From a checkpoint of a small mixture-of-experts model trained on Wikipedia.
Size: 14 layers, width 192, vocabulary 16384.
Experts: 96 experts in each of 14 layers, 32 dReLU neurons an expert, 4 picks a token, a sigmoid router.
Below are experts of layer 5 (counted from 0) of a mixture-of-experts language model. Rows are named router (the router's row for the expert), down (a neuron's output weights, with its number) and show model dimensions 0-191. Each number is 128 + 32 x the weight over its row's rms, rounded and kept within 0 to 255. Numbers have three digits each.
Before each expert's rows: "comes before" lists some tokens at least twice as common just after its tokens as in all text. This comes from a sample of Wikipedia text that the model never trained on. Tokens count by the router's weight.

# expert 35
comes before: "the ", "of ", "by ", "to ", "in ", "on "
router:101113130181096129127120120088107147142143141108044140129094132116136130116080150104073114126107114124155179078164104149148148064118141066177135146103103144119141131130114134094148161140098156134145125137093174115108053161077139106104104203122104139129151115130160103133147116144124126178160115155124164079150184162115174127123097181116124089053059153150109114186140149087133113134109132159125085117083091063110124105147125095114128133139202138140182179118121180157097149195119132121115121139106126152130127038057102104072185124123085177124127079102119146117046182116165190176
down0:139109151080142139126118094061132151083189172117106131110119144138158110094158050154188114154120100192202116158188104114100100176072117163153052143119091138172140131163117132157109162130168062159131154150153114156172126082157132154088126138112109139156115160153106140152093115121123158138132140133072150104145081052145142115141103040118093093100175119157157174117094154153101173096101098151138148112133078140120110073054105115137138131136153125123170130141133110134080105156068151127108097132110100146104086106079171127131149037133121143149174124100114165086075117046135151176

# expert 66
comes before: "of ", "and ", "to ", "in ", "with ", "is "
router:146164076147166134141129135093137118126128107190082118114130152134165111108153079138106126135091124168167140158188121103103135091184120070183169108099136157108151141139121147105186146108091190118126053127109154077071166116056147019158106095138155116107145107117155119094149114178142159166131150155102107109127139162100142172085084105073140093092170095145078145125098126112151081168083182102112079083106118081172124057118145050137145097152106133153117119122099139159109093100108110144131128117159113163132146066069093148115151094107126167110183111082150154115128219114137126144
down0:108109108066155114146128144105143207106124079063166178144144119121117107092143174126049020073127121105087129100053134112117150114159120103129106138160102122161158078065180055119171119120128133148092125133168090099175135154158132174139138137166118098138140122159149148106129164164154163155162169117110150140179102118158131101169157139098155122176069104146105075178097101140085122164129111141123193145116125183103196124170182120130159134145158106147132121131125137120077159136166123104153106116121069111137081065128103108097129101101129129144065159119174120060146089169119179153

# expert 23
comes before: "\n", "the ", "and ", "a ", "which ", "who "
router:138153145165099112148081114087112164153110086159109132118159140073140085134093173092126133128142114135145166135168200147101129109147057119177138120142114167131114113176120187094106146135147148119069148088123183093090142127099120130137163147133167165139129132141153043091175155060192138157087114142102102071143115082136101190159077178133059065121091091130117125122103070107116125131126183130148080108168163155139069145135139099128173133156142105152130092090126173190149163182177104157164093104120118191155152143140143116145164062132132149170204142138162160163145120125142130064
down0:095086080084095126148148108076085098170201141128134163077157126146084158121149091086118053183165117088132104129114172088153143095130231117117174122123080141183115187128103117112055118112128133176133136138087132103189133091130102145136125132102115121189151103110156156116070126136108115133149151085124086116081080101109135092121170090102073110039155137065128143169110129176146152090144131115067137184158098152092090160155109128139130166100126166126128187161114129130117080107169040132073157145109149079141119130139159129116149145160093158113133160153103093151118144152162128119

# expert 12
comes before: "to ", "by ", "in ", "for ", "the ", "from "
router:130197058185145122169116116072122175099130120163096105097153140127108135086069122140121096121116084182162130131127110087096134115165115095209114165125111156118161190170047132111094199131076114127093125144089173108083082106113164074127079106180117114169096097136102113207147127161176134162141115185101126116072164161107142127149083189116113104135087049163102142127149147142122115132097151100118137103086142106080136079129152124124129142142160143153076131137123175128094128146098199153092134100119086132117189121107156148110140116160137163118110120132175174116117162096188172185
down0:114141136125090153163124141071172212141111061120125083123163116108127080173088044134161100113150130129140125095092104064187140077138103113136152160165121158095145106144154106132174102210080112114105146144133151098149098135154127102127121125109157175103148124181099128097146085130145132209176132093112114172153138117164103055163110116074194076150131149094151153139100121162121183152166194125134151130095112084125142101199106165185133153088171102053150157118123106124105108090108211076172146078145135128129117124133147165139157117150125161090103085134112157144132161134083124106

# expert 91
comes before: "| ", "the ", "a ", "his ", "November ", "201"
router:154155135170071124116111143086071152066176157164121148105133078081190117124149143067146122133123119176099091090144158162098122095095173096125130137104157191138130141160094109100119139151117136125105138055175192167132145149120115136119144171174110125134133167103189047135223120123160169144124157143113118107157081093162117211132097171029106057123082147123108183189128165110124111142138143116123123149156114112159095156165133082120117103163169123158136175131125122145106131185166154146108162121092140162141158107126135125096198124072131162140132101166175155136135193130157146132
down0:099145095147153157156113082140124145111157167124092194119120163129093101124106142094090175199081084104076168120162129109120112192103159143139155170143103176105128173150117187102098171080123101099189164117152156097128081192090094085105058171157131149162061155132109087134104100137100124164080120108105095168101102112097116103137197174099118125163089121152112129197112130161122120159143123117119095123125114127164135122049116150119189141061085110106132175079176135074118098112155131100115129122123072086116090164113074140075097067098108153129141167138163119146115146154161153079

# expert 83
comes before: "the ", "==", "== ", "The ", "===", "= "
router:091107090134102089116104118105068109102116070118141078116163099140159123109144143134089122199165141121133111140157130146164160139086078111183115114160126125130179128106106146148103111125119127112121085117146130121123127145131114104187091150135125150201135091091151072122184103166143151137088099127112129154177100174147149189159105112082056151109113074118109137181103119130155122187091165127194086128185190107139169053126141104083142094107180101199101175085051166191117113196075132191142097144116118172159112100112123153069171144137104144080133124117138118153124181091144117142
down0:100112108075100098141130153119050131104095168159138204097137183185090101138141094134162192116187127078060110129130167138178141101065131189165132129162079119117133113067118082144143105112122155133145133105089104128154101129161137113143108081087104184167133143114159135108113111139191139140126105122162120159138083174112166163111078101090087141150102060140152142152150089082086104111135154118132100162104134145089104103134143125086116151103111133148139156124105179109087196145130138165120106112157158138115121152147217253116124109137117074085153107151100097119185170084123097146

# expert 10
comes before: "the ", "\"", "The ", "a ", "his ", "its "
router:133170100140161135101113109114141110105111080144143071086128130113156145091094143102162130158071127137149154208146138172126145153137055113192087134119128175097089121161123124108128215132149158084047141135157111089105126082088145100150122099112160122176135097076145124125174152117175146176094178164125122120160144143184126145160122072148081133099126096111055161108094089065163074196086145140119062107140158100126107055108184151116169116127157128187055104117168144121128177142097115146103135120147087147141113087110104062092127124103112149114195160084135168131123115121143126109
down0:164140139115121162138166093130157111166097166111143158170163117162168159129061101120102118151119130148094150128171125081088151102166120123130092105145109153135051099139132134127076180135095080086151137093090152111119149082178146131093186100199134075088130139121139151116101129073073157092120158108141054158061157107226091073131189097161115156115146120116094145106100160189123148102093120100131143117126159118169093169159115096122086095134102134045125113087186104146143086126158095171136092190095117180156122152148177113120106160131177097136143096150112138138105156061122175155